config.toml
d_shared_expert = 128
beta2 = 0.99
max_steps = 8340
Below are experts of layer 2 (counted from 0) of a mixture-of-experts language model. Rows are named router (the router's row for the expert), gate (a neuron's input weights, with its number), up (a neuron's input weights, with its number), down (a neuron's output weights, with its number) and show model dimensions 0-79. Each number is 500 + 50 x the weight over its row's rms, rounded and kept within 0 to 999. Numbers have three digits each.
After each expert's rows: a language model's description of what the expert responds to; "mostly gets" lists some tokens that are sent to it at least half of the time. This comes from a sample of Wikipedia text that the model never trained on.

# expert 26
router:540492572575504525490446504427563501483465382404431515492585543506488472589448450549588627552467473502490436429546503489475561540579502519469512557601460509636517426427639444494473487392535475512466521474443653374457507538535535519469514507
gate0:543568492466534493435542414500504416444506554504464482520553482512510523465493508528582504559504522502568504550515504435490516514511643507492513587470528488507493491453471612573493592409502519384417404536454541495503505445484537491512489454
up0:386468529503498477548497559481500513588483466478602459545443540495513476566493487569486477423523454557492522520461478546496459464496414492470542442575496542470463413535491450426476429479507441509552491555521482471437481567542454481530446554
down0:510485479486451463540492490415631651501543386492550534506543546488560480553582483506463514576511494475529482491517464528559545568551459438521522484579553524520468476553512517499427488492477441547477528502485512511478562477504381526482503459
Inner digits of years after a month and day (2'0'06, 20'1'9), and == section heading markers with heading words like Early, After.
mostly gets: "==", " ==", "After", "Notable", " Since", " ==="

# expert 50
router:429495537569422543539525492503465521499465489482557518501517573481539558535544491548454535481483574472544448496493484551430601439530498581501534466406482430522537467422499428444477508628508516501576428563526461566573471401492510492486458534
gate0:546513518475471453410448525428479420453513540490509465551482511464589440535499528561493446518567492545548471493517461454573466508575645506459559548450486455487455463510479592528533548492372465456411417480424498546439510435453477465528454512
up0:434510473537460498548523520436517562621466488529562477522541523419519556470513496493557481403429541592509525489469477561462504494485416385534437408504482492483485470521507441468492491478548389461548481568512593384539445569518489484557541561
down0:497518481506490565514482419472558640531498444447656554450491477579542527444578520440443477497540540559537523528552471441558534476519497525478563471642528501532472555541565471468514445406548448473562587528549564412501544451490450458453405438
Nouns like album, film, song, band, series, and "on" after released/debuted, in music and film articles and chart tables.
mostly gets: " album", " film", " song", " band", " concert", " publication"

# expert 52
router:517497491521485494528494436496490473524438429446487534528561513454451510570488507453578472512470512420501486621493471550468419553499558592460577456515454476469523452518597415508455444434549551528373481470518574524518514410492443434478543539
gate1:469482517475532463425460509571376521536502533407448564465447545519494564498512686483539535502527458545563502479473478440499502481429519452548481575412517532379457425548561467595502529532555517494548460516510483529538553484550504528516552464
up1:503527469395487484541574555606457529508509582558437516513555452544540435484366482406471452457475475437515545578508499508540471593449534463442515449490674463437510494473475512524538444535532445598540545544591431542494473463484488501438576510
down1:502527505519544561448491536493496482450479474471458512524511470481500479533483544430475539539516493438433593457431463419579478549409467460547534459505528522475464532528539451451570559538406483584450546439469553502443528489507448542492489465
Prepositions and compass words in route and transport descriptions (from, to, through, east, west, south), plus place-name starts in tables.
mostly gets: " east", " Clo", " west", " Kra", "west", " Bro"

# expert 28
router:528524591447409396496500382555432424413550464480507483534544555486500472596552621535512463468531447588495437478446477473475536559532533549563506423442510512484471445467577503417565539472534585608497467473485533515499548498419522473474557520
gate1:454486524528482438559341486517504509525450515472537566526495527517502518502437639478531578470542558478570523547553518474552420569520564477535394526576605496422514459493511510541452488560562461475433528513502519502469516418496498455499576451
up1:472514531528528548553517523509488568490569590444480483508524438500500441470355521407478515530525511499530524602529549440466378515505462443460467511484487521434475471489475558458505459604541410508428563483507511515471507481512459486456530580
down1:626500481474557533495528537488474442497423573564496536501484451510553462481495508438442505522477450499415529490481536531530427574394489380576554555485525416554555504493404472523489490581443422479500533457516501453479524425486540529487472505
US state and city names (York, Angeles, Missouri, Alaska) and closing parentheses, digits and pipes in sports score and result tables.
mostly gets: " York", " Angeles", " Carolina", "zhou", " Minnesota", " Arizona"

# expert 18
router:445575522472475412505489529475521424426446472576496486536483497480437513605471550538540566575504578451488605412482526527513583529444540623634477495462453536563485551432540479546543510530556534493530467547462513447529479506555530419463462493
gate0:504536491574395525440525471602516419467489561558503454488395425540508482474555520512549515491559549518539561500579503451570475524555598493383462523418552542465475523535524527522469501450489455429446464501453554510595478401474557583505444478
up0:354476498502480542447536549434534538580493398532596484501433514489525441450554503459485491499516452556499562440457482475493431453537445471533488480514484465414476456478456369445510481554537468484542492594535505349505451508557482505482534597
down0:546479484511471535497500419420490579530598425544528490480539516446565509526586406433396558558578519516475475530510470543519596552506459448464465533550523474546444541426545482493450452497436554526475533505466504468456497448457443504490510446
Spaces, line breaks, pipes and first letters opening entries in award lists, credits, race results and discographies, such as Won, Nominated, Starring.
mostly gets: " Siege", " Position", " Starring", " Nominated", " Preced", " Won"

# expert 13
router:540550502501560495521437536462549472370426422459461580593516482475520443486612590511579448458438464503524538419568449489522477450450464511541533501567532560511513446474525565521575505452439455556558470510552537600506535559513489415559515452
gate0:555489489451534465476469469496520447484499560539577487505463485600499523498561486503516518476600520425543569526493469402488550506527632551466509484469490488502522485433469539535387525384486439447549445471473530598579544433485482531481465470
up0:379512579582528558462469533472455503603496466455480438517478563492511528511475512510503382503460535536518508526479459541482438548504385443446481494461551524514435416524534460451505482479494526543467496603521526345434497559521462452530538519
down0:504570526545386492556567463453544667551475413433586526480528502476422493473611501498457572545571502540497498434496502463527459515499508500552580469505548503523427427510557492464453553522512505518449494563463517483528535431448354545477496487
Middle and final word pieces of non-English names and words, especially South Asian, Japanese and Slavic, such as ram, ar, ura.
mostly gets: "rum", "ō", "tar", "ura", "dor", "ko"

# expert 33
router:353427561466482475493427506458537436443503524451523617589456613434561587545492525527528471565583525527489530526573456443503486437490641481516512468468440486479528472510465473562402509512490533451529481535458532511449521500508422501524500527
gate0:533562464453439487490440473499494461357453555556416476521546492551464545545461515570547512467485483463537483527554462416506506567539631523520516555542545546519483500515484587572503453480461519461478471503488512526622387495439517507517537481
up0:403523560479484544530524517469611563616525463485538455515401553494510480499489474452471546454535478564514581510491494485453482427501400429430460438504448400471479405468465510442483559499483534491574463655433545467464491568539530506512556548
down0:519500512440445512492521401479589585547604495528512505497458538540495466503544462510445480481515510447524467536504446529516471512486521463416477425485612525485468470521536480504515497512468452580507563504567584494503490497455382580505550461
Line breaks after "Species of beetle" headers, digits in years in club career lists, and word pieces inside names and infobox labels.
mostly gets: " Coordinates", " Species", "www", " this", " Turnout", " information"

# expert 11
router:399526471510528464542513523555500540536462513563549516502614457490507418536549517534517620483422528530571476467471462589573594451539464579531352468502474408408608559453504473479465458540534518536496439526512441447537520473496455533527506507
gate0:562561467472519538540480475470615487424450502510499391457464454532465552483555488576556562474580514504542446513500421412528416517556657579435506594466542513541538476534491675549414540400452532409426413468464524521510484508483535500482498531
up0:384479497550536483561552495483542525655471392523607511537499566498525530474496435467508534413465467556540528463390437568451458506517454456439426509527565473410484418512495440428490474451542485421557413607540473421471428489577497416528504549
down0:489501516466528507518517462442541641558482439495564507535555429520494440544523449495541443551489478485509550476603459491554488509463421427491475419537557503522464504463556470480444574473450482545491573511614492512515532504386465536498500497
Line-start dashes and equals signs opening list items or headings, plus word-start pieces of technical terms like Tech, mod, hyp.
mostly gets: "=", " acid", "rum", " hyp", " Pur", " Genre"

# expert 16
router:464471474497522490432533458551488536507483510457437551554511471506470470590552562617516541491476546525488465495491470558520503531518390535467518527510579427480415503498557463495488495358503532449461475599509587446374543464473507507551531510
gate0:482544477470448389458454485523513418451495562511470431438431492525477523441520506551503533539514519498534464548499491408430445460528591452511479568461462562548503449509488554571439617430480509385441468485474515617504538415459509518495558463
up0:424505543523475493496539564481435489668472448427503489512500500447520563512505505495528473477471507517455530445417532583502468490553461500495463434582506429452449443528500465458480468423534524532554457603497494497380439507524435458511527566
down0:519435507580477553515555462395616673566454527466527459495520504411523422520588455475484472515601517501520472488585511465599521506544483437483443474517527517467456450538509517502418446420492452490459510618552524487425520416322380520527458452
Prepositions such as of, between, against, about right after a noun (gifts of, school of), plus table pipes and semicolons in number lists.
mostly gets: " between", " of", " against", " animal", " you", " ski"

# expert 23
router:487520466459489441459530538437596395444487465493546520542449511407444563536501569477523595446540583507514541544464540507551480513501560479483536520564512539501579486445484562530419404446528552470609459516506501552547510526591530469566358464
gate0:515553497514494466438403464564557454470525587513499484481467536505527512509465464569592575505539499518576538603476470359474471534529603445484539547425445530491513516492491584502439504430463417368418476503507534511545454483525551488540462512
up0:411542517469494556495472562465514540569446395450569463502465558500506555528470444554428470462438468593491528497487521561480418437484428468496403466573495463457468421501469469480519511481548545478578447613517494446471484567527478477478553575
down0:481579573483478492501488434418539667557538393546568436491506511526535524520560473556403516522542552475520471509485484515558518513516503487471501442498597452501464561484518501521538506435427493501458550566497565464496548451423462512526498493
Clause-linking words and verb forms after commas, like and, but, however, although, including, plus -ing and -ed endings.
mostly gets: " However", " although", " though", " According", " however", " but"

# expert 3
router:410506549502419488511504543494517480417464469514523541533495517443469492477514503520500528565493491644502578500523443514523450588438505474451515507540513534466609494503540471545553497517585457522522546521504563460492471527491531527475468471
gate0:497515491488467502462458491497516468470459569553517478429515445564505506473509523538506489522563552553552574590525430417525493518538710434501575606458464473534500534484458631488495503469484483427439472536459516469507489538507530481522520458
up0:379468578544528537495479574444475555540505440469573501509466542525539455482478446524490466487487462580478528491456478483491472419553462439460531468570453417505425450549481524396531516474466497487569482595574496351498483621514493516482584520
down0:476466542505474510529579415417519658552534475520600491540468542507516492518517465489497452513518565568514457527504465528519515477472470521422507462559609426458458531528484475483557511506503424466478599496501573469509501538400451615488530522
Digits inside years and scores in infoboxes and election or sports tables, plus scattered word pieces like ac(cusations), public(ly), (refuge)es.
mostly gets: "present", " Goals", " Result", "Mar", "Ro", " Win"

# expert 7
router:492498538443535521531455443404463409542500489466529558399527522528514566516386602472500416561476420531556525490517397479500489521505570546480543530538602556477529605430501519537454449466519461426428468562514436480521476549495491545545457453
gate0:438529506511472462539513451585442378457490536490486477548476491546494477490530504520532509541563564481569474525485472436406514478567608465436466556475448524504504428503511585476488518461465447418439460486459545560547476473423515515519493444
up0:454587534465526530504453561468581591597522487534508449494450481427536603485479496460537459434407423574526507546408519489506484474409452498482462413552483493477430467548496419488442461472493502485546422615519477430447494495507544471503593517
down0:468551491478499475480422389477564641499571417552522495521492497430515527479510506526454489423600508478571493475495487527551520472477441509428507468535566463506464450541574443510437506521518524547483521603525502491514519435379458554497495559
Month names, titles and sentence openers after a period or line break, such as September, Sir, These, the.
mostly gets: " general", " These", " General", " December", " ISBN", " September"

# expert 4
router:534504450433556470455481460512560444443503529479399574495543422525497473599387520495585506491447480553581610493525484506445490523476531479497423516603557488519450461629515582502572576445487453524469493435492479445534419577458454555461564471
gate0:583503481414417524506429451483561417428448569510499412525477455526530505465518497534563505490498465456567517473503441400494553470541572481513488512512571552525497503504519646538506511433442491348490456499533543518585557546465523566504461439
up0:448449546508509502510616520512499518583493458467518520550433509464526480498511509450516475492419481539460553528486552521399503456455435464476547520564527435441474427539462462490453516520443509477475405554429483422466413487584465468498549598
down0:463580477499490456530468417489573646531510423451564521530565522533565507450564510500494503528596517486554468526551469452509502472542443453494527515564546592485416503554564475469472512498550413408510540583502515496538570470469384492536483471
Modal and auxiliary verbs like would, could, will, should, may before be or have; also table separators, name-following words and word-initial pieces.
mostly gets: " would", " could", " will", " we", " households", " should"

# expert 14
router:544484506470547471516496515538528416516502447588554447459440476448395483536480634487489460485547458470553435546488454515503456583406518467409523510487452579549514439539500501452475436478609557502519474477524522532545451477589423525574550505
gate0:598451525506506455483418404549481423501537507536516436456526448605523518444512544504595562493571509525566508560547473456477487546597588474434487542456530471483527438514516564485477488397452474402394387463506545490542478430478508566494516455
up0:412565544534512491536567594444544498525522492543489501580497529462520492547493474472543539492440486547507558425411499546465500417436386497439374496620498425453458439505504515490527433495517489507598449527496522483454485542494521481472465497
down0:515447470534484591570548488460601621488591437551544494494535516496458495537496537595485480511509540490503518555586447388528428470529508429503531498496579471527463556511529543434533458517445451528508526520447545422423510469411402554487516503
Titles of political and corporate offices (President, Minister, director, coach, Governor) in government text, plus subject pronouns he/his and table pipes.
mostly gets: " President", " director", " president", " Minister", " Director", " coach"

# expert 34
router:525488505397492460492536462454554357541573485515471552518490511517478423561450585449558499556522551491440571536640417502565444437482521507507511513540554499568532476468457543576530521621537506551496534479428548557441549451429503529477484460
gate0:511550467488515506510460450515508480489475573504456502531487497461521505513482495512527507544479500429550526564516455399518510527530632444450476542441449548491501464522542611522565534446423496424420461552523498489480529546499532511513506471
up0:413465551493483488445502501485511437585525461480566434527422534538531488509491479530539516438520503599474531524446524581456433441455447464503514472557513473468429411517461423506489509525475469450566424571481503424529440497550490434544568621
down0:485564558502442452500509432406597671560507431522592469467514472493485459486521461511410457570536556506560497491522501436524495525493464477477546504501602520540428516550526519512506557534479470474459539565479485504505561461427417525467561417
Spaces and words following a year or number (1745 cookbook, 2013 timetable, he then), units like minutes, days, billion, County, Stadium.
mostly gets: " minutes", " moved", " Stadium", "year", " billion", " Brigade"

# expert 38
router:470565504490430515586535481412537542618515494432458511521489420523522457652455550561500473540483470527504541560510442494480527585476517473475555497532538550526511461507521526557491462580606511464533465535518521470522486506544492471654507485
gate0:491515531507465477414449523533455467492437530490423531542438445574583466506478538564562469578568508512632421546543512432450496507478644427495507506484494517532438442529513638549547529443490486428519377436492552518468544471429466507537568463
up0:429502508542497593488570519443491511658474438410505462530458506491529475555504546534471406502427473667540497493489526565412500484475462484434485469594530518431386362533482479486451471498529484520525469527478545435463467552564516470541634569
down0:533514565519398537491484495420620622585606501523598424501524547463495468509517445547451526486519595501505539425528474508456505488556421475435460467539578460438485526469515547538445449441503461442388529590463441485433505434425461528544453467
Dashes, semicolons and commas inside parentheses of birth dates, species authorities and match venues, plus opening brackets and Japanese characters.
mostly gets: "born", " [", "(", " $", "with", "の"

# expert 12
router:393515480487421486448437534551445445435574596469447506511463491568468568454483478454398535572506515437476584502512525441429497452497511458540443560521475621384420442423501601550501480499569493439480484410439458545505512484493496494424514453
gate0:574539473479500523453512454502487484482497544495523440536471473528473531506487495567523545504529562480509505524493499435479572492525616485415498602430481525513538459509489576498437484396456525377446442519473485554523545452487510485503494456
up0:383477545549471472479459593484484491576468445447511452492512549495556535530495504514525465511498516595505503511465494509499383468508479453511456453606509393499418415519515421463505519470506517535587420592474516402428428546554477496536540557
down0:511540563427473507525517421413627633506506430552556487522507523455514504549541486502460489523592521457547484497479461494500544470494501508463525476543560431512458519498568548496449479490462460527442540553530521480494495461400403530514465417
Past-tense and present verbs after a subject in prose, such as stated, worked, wrote, supported, finds; also as, that, who.
mostly gets: " worked", " wrote", " how", " said", " gave", " believed"

# expert 27
router:515505465449500439528466489469513484457533463512511561564510458446568451544465471547527506561492402593512500512419444475535494525419496480460548478554506584475502528445510439455464452557514481554500575565534538548468545522517513483461508496
gate0:503525488492497438504394456535488430532505546578541517513482478521524533506496491499546505495533501454522528558530437420471531508525626500413521571529499503492473454507452647496558475391389514384465414551485523565488561491553533510488530481
up0:336525503545525563497546594477484496545501443418528507513464545502525516490489505497470512509462477619483501544492520514460438444448378428517452459517479446441388474560513427440505507506554475464572480567521475439438451533474503453503554576
down0:457531562553436442474575409421553669518457475549573458481468498459505454516534443500540489532547501465560539413505418512527557505460499412580540489520537481513483525507540502515438500458429487481477497552578529467500537433415444463513533484
Forms of be after a subject noun (is, was, were, been, became), typically after a name, as in "The house is" or "Halimuraenoides is".
mostly gets: " was", " been", " is", " were", " are", " came"

# expert 48
router:500555514492586473571539577559438494521613532484534462605552447518496567500527486548565555453569532621523547509458470513547427558465515432522397520586535474464525485608521513414473647517447461447541505550485499535455554496474495571536507439
gate0:481567540526504499436496424507520477500522515540484458512554503560526500515536544601495490511554500509580509568435554419497502515543651454466559587413539600516460525462523588507504519432493531452418495464413533501506526454505511433525503518
up0:323466536493492489491485564482441512592503400530528518478405547459520471498564499515474419472460533543519597452430461615486487485541435466490426467554540476474512372474429490490520482430565520493578503589506484403453435588557469394582479515
down0:453522514530484554541538542442521637442536506552568485491553435579545476519517576461474450577508497596581555536525527410523475518525472480579451474541526461523475507495540513501525496481508446461480513529522499487484515515425434550445457392
Plural suffixes and plural nouns after the, their or other, such as cities, forces, events, them; also the conjunctions or and and.
mostly gets: " or", " others", " forces", " events", " areas", " cities"

# expert 37
router:568530546444520513518472439514534506519525404463414590629507464454454454562471488538563527461530446404508479452450517473412520424549477533538543450492627463502461491474495559545528567439507504590407546605542453469432499488433434467472583486
gate0:520533512453571487490487383434511490485540537525507365499474455528558511504522492544535516478553595473548450528424443419478547563537628476444528603441506524487528510475424572514496504459507445362434419487541511500542551488467460437539509478
up0:445527540531504494586498545464498475594483437476556567523439550494553549487531452523468481521411465571546534476475514583473462468464388508532445420515535476378423407524556464541486523509547520543534530621562541405405458536527495509485522555
down0:514496480517459557555529483487570656534498439406566521470592460442516495497542469516468453511511504495540494466548503536507597531503463491621509449527525447509459510527599479495429474514505481544480486569523537554423433388415450582528480458
Final nouns of organization names and role phrases, such as School, League, City, company, officer, medal.
mostly gets: " officer", " Championship", " School", " College", " Center", " League"

# expert 55
router:472557610537447527562461562467488513548465478499523522559603613483483494522468574435491397547529468533565558447512416474495539513590444478443502451505526536458499524431517509483536427460454534517503531525483493409421542565579511437430469459
gate1:457538492463450472505420542529523571463438492406540501517525482573484561442498593494442495499453582501551515481490453427589427559492558505455364524465473427405466438523537530480519517545522604462406518483510479501541561430430495450554529483
up1:525527434493549544556501492591535513483555452423531463487572461527471519462405494412552520494478568459487524499494559439457505587521475446424428514503541360419495546517539613488480540564565440469471579496545417581583490446455471511417564529
down1:490479485522431500409501559494484503474421492440507576483545543533480439493466499475428478540536438426352603541499426476448485580396354487508509455574560487538545556501433514457502492500382470437534558510532457500533542418525530577484478528
Adjectives and participles right after was, is or be, such as important, famous, available, known, considered.
mostly gets: " available", " significant", " considered", " little", " popular", "ible"

# expert 46
router:421438450495531448444449543489549491419430463521549462527480574543475516523548493497483523435435513574473492452536467530437450565482512469505384496511435549482507468533446544530555498524621459504532527552584501548518564564427526435559618481
gate0:567588490479503455456524446468494403458486556499538450475435484509508552488453478542535554522567565458531530597546530416507440531491619498389588560462488479461573526530465617570507532407466509425403445492511514553504495476490552560506460477
up0:331551500556455556468545601504510510619496436482500452566504601465528568497511497476457494487450507622503519467423470568452472471473434400543458475510435437478484415516517458460406482568522535446530394483489509406571436524524494429456550613
down0:469486524501440582467517545481511616527539421502539480514531476520508502464541504436505458515571566514498474486460491586504556520485454486438539456511561446501432577515578491486448589454469479462528550517497518552453516497454428563500504484
Verb stems after to or for (prevent, help, take, make, aid-ing, protest-ers) and digits in kickoff times and table counts.
mostly gets: " prevent", " help", " advance", "tract", " take", " meet"

# expert 59
router:521445532525548553460469513367465394536458483540484493493559596516517486563487535576552476509507443445452491580498440590581474597467535428571460486452482476471529467500491457539440405579588550612433530473521569458527502530596475522580474487
gate0:539549572448464500499494388493478479525493517417563465460522505505524502428510503561440428516584532509530471538593489401455459513602595436509523528462538538520529458502492619537552487442539498404423482519436518549496541411420450519541438476
up0:349542563531427536473494527481519523558461447457542519549447497526497509530501574509528490481450528516527582445382545523519441392553436447512408475574515477525479442497487493403483503494502459481509500532493485468449465477541462451444468580
down0:473536494484506475458535484419525609523525482464592541479492574539546499570479474515542468536541501508490508458497438458482486609493527467517467492540508495479505497528576422436464489538490445571527485483494486502493557534439424506536459430
Plural s endings, quantifiers like many, some, all, few, however, and articles or prepositions after verbs in careers and seasons.
mostly gets: " however", " many", " some", " all", " However", " born"

# expert 62
router:379482558464407474552537469491558481556428496550482513523649604465461571576534555642573440512521481464586441543434510527597437468510535465496429424465467448480533590498504514560509598550501548452422495576396520464430567518629489498551530522
gate0:488565476497456506519495522462538452433522569555453477468525500522485523477474492519555501477510534557566475485562412401464420530547659518493474531495520506482557478502475584455465544433472456416404444466445555479520486468536567552537523482
up0:420480551558559486514469536404481551605503398484544465521437499472550514503502470498572452444409503649535510496423411588462511473441411481526478422547559431523429428527538457441501554520537491512521550573408531441429466514478536445517581535
down0:534532548558508529465520480476588638574541424542623540507486565488475540518596529496453416473527534490529553480526445473576498546484466527514468519508541472530471574474527482511452491448495505482500477579435513446508555454384456483505437509
First words or word pieces after a line break or period starting a paragraph or heading, such as In, On, According, During, It.
mostly gets: " Siege", "On", "In", " According", "Dur", " While"

# expert 49
router:584494504428521505540399500556551488389439426416464476471561527451496537588487499476448503498411478534478493500482467435593509464463473485443580482570450490502558472403531507554429440469513602461527437569511465481466445532575499450488447447
gate0:468536519418477435477452397503506476461524552517511462497517545490495527537498459591566476504510518522577497548525463388450464460494574497516539608442518497456415470555524622521503507470449498437424438481495563509500503502468515503525599489
up0:424454491524465493426526557451467443560467450419560480550488509512569521457489500492436467512507508577483526496453559519408483478504440434461404448530492478487408441463481493452486575516464484497537436577404479467486475537565489478528542545
down0:508473525472514518479474436410536614557537463495579481514499526486518466510577464453445494528630560546518509508511461484522528479490482377504494482572643515518427459492561465541441437478494443511452491553527525455495602440454403523537525466
Sentence-initial connectives and pronouns, plus was, is, were and punctuation in narrative prose, such as However, This, After.
mostly gets: " However", " They", " These", " This", " After", " although"

# expert 63
router:470516539528488476473500472554589437504506560473426537541468509388446486530480666473605479493580484462565597467505483566380548421482550521582453522573470519422514456509517566467581574483613545524580530550492554523472455541502426529387484478
gate0:532554487495455434419516489533494379430471498550476430546503484554502537483534587551533528506532497557571445523598487366515517522519607468482545592441497449528512502451527554478491558438505480402471400532486479515541536501395536540504535518
up0:460469539549495494545531558501502490550403485453621464465483553525523542462549530500502508414508475488470535520411507530431461483579469469458487475494592432469414453504492489459399527503530534568583500605526480399500448481539493446518502575
down0:487546506594475530500585441499570617497529451483533549389408508492478444510562424511461498489585488513566460408575527479508494493456486541518520528568596538450431472496570524462540579473580464508473519581578514465514533526447511524534514419
Word pieces inside Latin species names and foreign proper names, e.g. taba(ci), Car(ra)sco, Ferrocar(ri)les, plus the word in.
mostly gets: "ci", "tr", "ri", "ini", "fi", "ira"

# expert 20
router:412406588571414439517526498513529437455478536480549596549610487502525503551488505473551491507526555516502441461558542526569538436459446454514456565558503444510511543549499490507437490466507564501444518515501545500492444415408524445442428472
gate0:502545490437482509468492491504573394457519538489466438482523519534504486440510497490517563518497537504535588568527515416446481549528647416474478483505459501494547472454479579615450488417436462454401460549455535571527514442470511493536527531
up0:402493540564494503475485529511450516636496474505517413534474565429530524518502483520509482496457470549506579557419534525481523472407448476452494460536490442456423449458546509485451445443539480466608480599497564492478412519483460439545500588
down0:463534521530486525487564477422563622531533509510520534475447506499570490518515524551463558523588527490536514472558488396508537481436478430429468448585567492581448470461547415436549441468477432516467451540480521499423469512409464512504540464
Hyphens in ranges and compounds (13-14, second-round), list dashes, line breaks, slashes and percent signs in tables and data lists.
mostly gets: "/", "%", "–", " DF", "-", "www"

# expert 60
router:570479478540446549564541508481468565560467540556563444495521449448435435497560550405589462434484449500442507521403514500520424616489499509490488513495476519417505496503518492553451543564508577593533526528453540564546372469529463507466538546
gate0:525526448448521524581475485499462457425530585532545490462491497501513515487558572549651473473546492486536491511598465402480487480505643486478543566479591587494491491516425461541560571427468503417456536531510483500597511506506505531489453449
up0:396473577554494487436498528439567501619439438444531442504469549546546571501484458528415486522431523550509545550396518535441487477565439475507432470540455445446443408560584463476375490437541557492560435552485538442468472539524491480543537538
down0:524507518515470572592551486478521570484555443539611462519461477561419507584597506525473528449613593494523503558592451552538532507509509499388446519514538453532466475419448418461407399437547514510516578556510485441465547436395479521507443520
Parts of team, state and institution names in sports tables and lists, such as New, State, Ministry, Supreme, Chief.
mostly gets: " Ministry", " semi", " State", " Supreme", " NY", " Bull"

# expert 31
router:456539441409470525443444552489571481544532514482513527596566583501417498544402545452629547480491505546506526499475454568440471522535602525452437464513572499447576505444443473447481504506467510473532449587487480482541506536562483495497474571
gate0:514470503472444501442415409531549415452496554545493477467481534485542540502536542630553505516533542453509518558539476397497486479558618439449483569484467540515422558456486617553497581413437537389411446487491482489516483458500521482514559490
up0:378518528502546476523524588468514488589513484466514481495522495537553548521473468488499546523466460573517521437446542540437428454431462468512494462549485456390439448506527431405525546492480499484544459588453499460485439513561517482505499578
down0:511554536473444489514508491393603676547526491441550496490556491509526491508575408509500465536527540496524521519571502498530546541519521484585488411482588492504451546472561480504449470507437499482509500565536495458505487376405452532499514489
Past-tense verbs and word endings following a subject, in sports narratives and math text, such as won, moved, awarded, which.
mostly gets: " awarded", " placed", " finished", " changed", " went", " used"

# expert 45
router:594437474559542525438527533534408564482606523516448456521538457452523544502528555454496512454543512468510432506521485515516508443492504489457480449545459507534581578610514431489542537551428497525519485518567517407457398590474458523527489512
gate0:553524522452495546509495441457491453462540563457446424457513480507507493477486531596521497479581530420485549501579507446461454543539730515453506592446517512502433496483486549551495485472483497443475441445524471506560548479448531533575500512
up0:429486554544523539446517527473471535599526467402623485445504479470531533452482435449474381505451495598559630528424474533409477529463439511387482441583534465407404442499484452542455490436492442536570449544559439387489510516483512484513507571
down0:430487503493419526580505477429582667492491460468565546497544518506512464459590511543445529508529513446534507417515447499559527575509399414579520463496546520526470528464468511501447571521515439456480533507631480473546565430418448445465496425
Adjectives and nouns right after the or a, especially ordinals and superlatives: the only, the first, the largest, the native, the original.
mostly gets: " largest", " another", " highest", " Best", " original", " own"

# expert 29
router:430562526489501524546477468512485492518530526491551522529404552438505530510553537522487515481600533506481492535573414483538550447515514470503485489547561528565501567481484482590520537509539533533510561542552600539542559387536533539449533366
gate1:430477540448523459481401493509503531433425550511512437505457497472537524458507626607482503511427508541520491496522546484610513573518550479515449493484553325353577461543565511509511497489531523533498492460419533425581573464422500492532601518
up1:482504508425560506586505547538502456439496558486417491543519451555550456507456533363500481440563496506567563618525513433458471531462515413474465492497562543445505532478535518502509451598524444519466518437513426550527474458480434561408503505
down1:558510479514483500403554578567475540488457467463469561474484491527479456466417568347534486528493440435470616559447434489486439515322519439521469514562495533548488588500471461528537487492443363511454567458574520432456515432558526487496503485
Month names and digits in dates and years, especially in tables, plus century, years, country names and first names.
mostly gets: " century", " years", " Actress", " mother", " minutes", "Croatia"

# expert 57
router:355429557548508463526408489490464499525516538532552465554437556587586543491611557502488440590496552557474464467452467566555458562520444444507428601444460586528391420551538492576527504547517537556572541454509478454467552482518492476449442476
gate1:413471551489575468548421426539490495506466519472517538492473475495534506501486580450499500507452497502515520527423511506516444552474595433524394534624529476480414478499570560507522443604554466462461538529393574512435561491564507533584534442
up1:470590494429571474543528473533523484492519558474484436506559479532484462467416443394455551487492518463502551539514582445536417600523555368455448469523480433434515523511495516497556509576540446469516501546512466531558525539486488512448480519
down1:519498560562465480426570571531489441426472494476467474404472478510556466433421588463499406592514551430456552473464480489570461589409493367536543483516584490567502540540470429492540551555431392478531508454588548566569599451471533518494491460
A bare space token before a year after in or from ("in 2004"), plus month names and direction words like south(western).
mostly gets: " how", " various", " addition", " because", "East", " create"

# expert 32
router:464526511497605533569468559573520450523475494487465534570515462491430503541534602538496492478602534416492478493498551587559494612610453496508495498454478504437528505452515567472472532570516568553471518493491498566500455455486429434452562513
gate0:571516476523462446458432418502493414495446583506520494516545464523486458515443559593562488507543487514521497570529488324504484580486615413468487566462475496439498476518598635553565523384521478467485438600517520505524528481510472546579526509
up0:382594568450517558524514549457567518548520406487527486520402544501542548516548483470459455491448517544500574459464478548498471462501451510444448486495490562476475435494461420380457452526462558427461516432493535419458510455464507485419436554
down0:505575576512446540507586381482585655567493463488521474495504585525458465507561448456499440509495519549527507462517477502551552507484507460540503407509539495399495473502587522497478476511501452506435454510470569462549504452438436563479529517
The "was an"/"is a" after a person's name and birth–death dates in biography first lines, plus odd foreign word pieces.
mostly gets: "nik", "eh", "eb", "ali", "ij", "mm"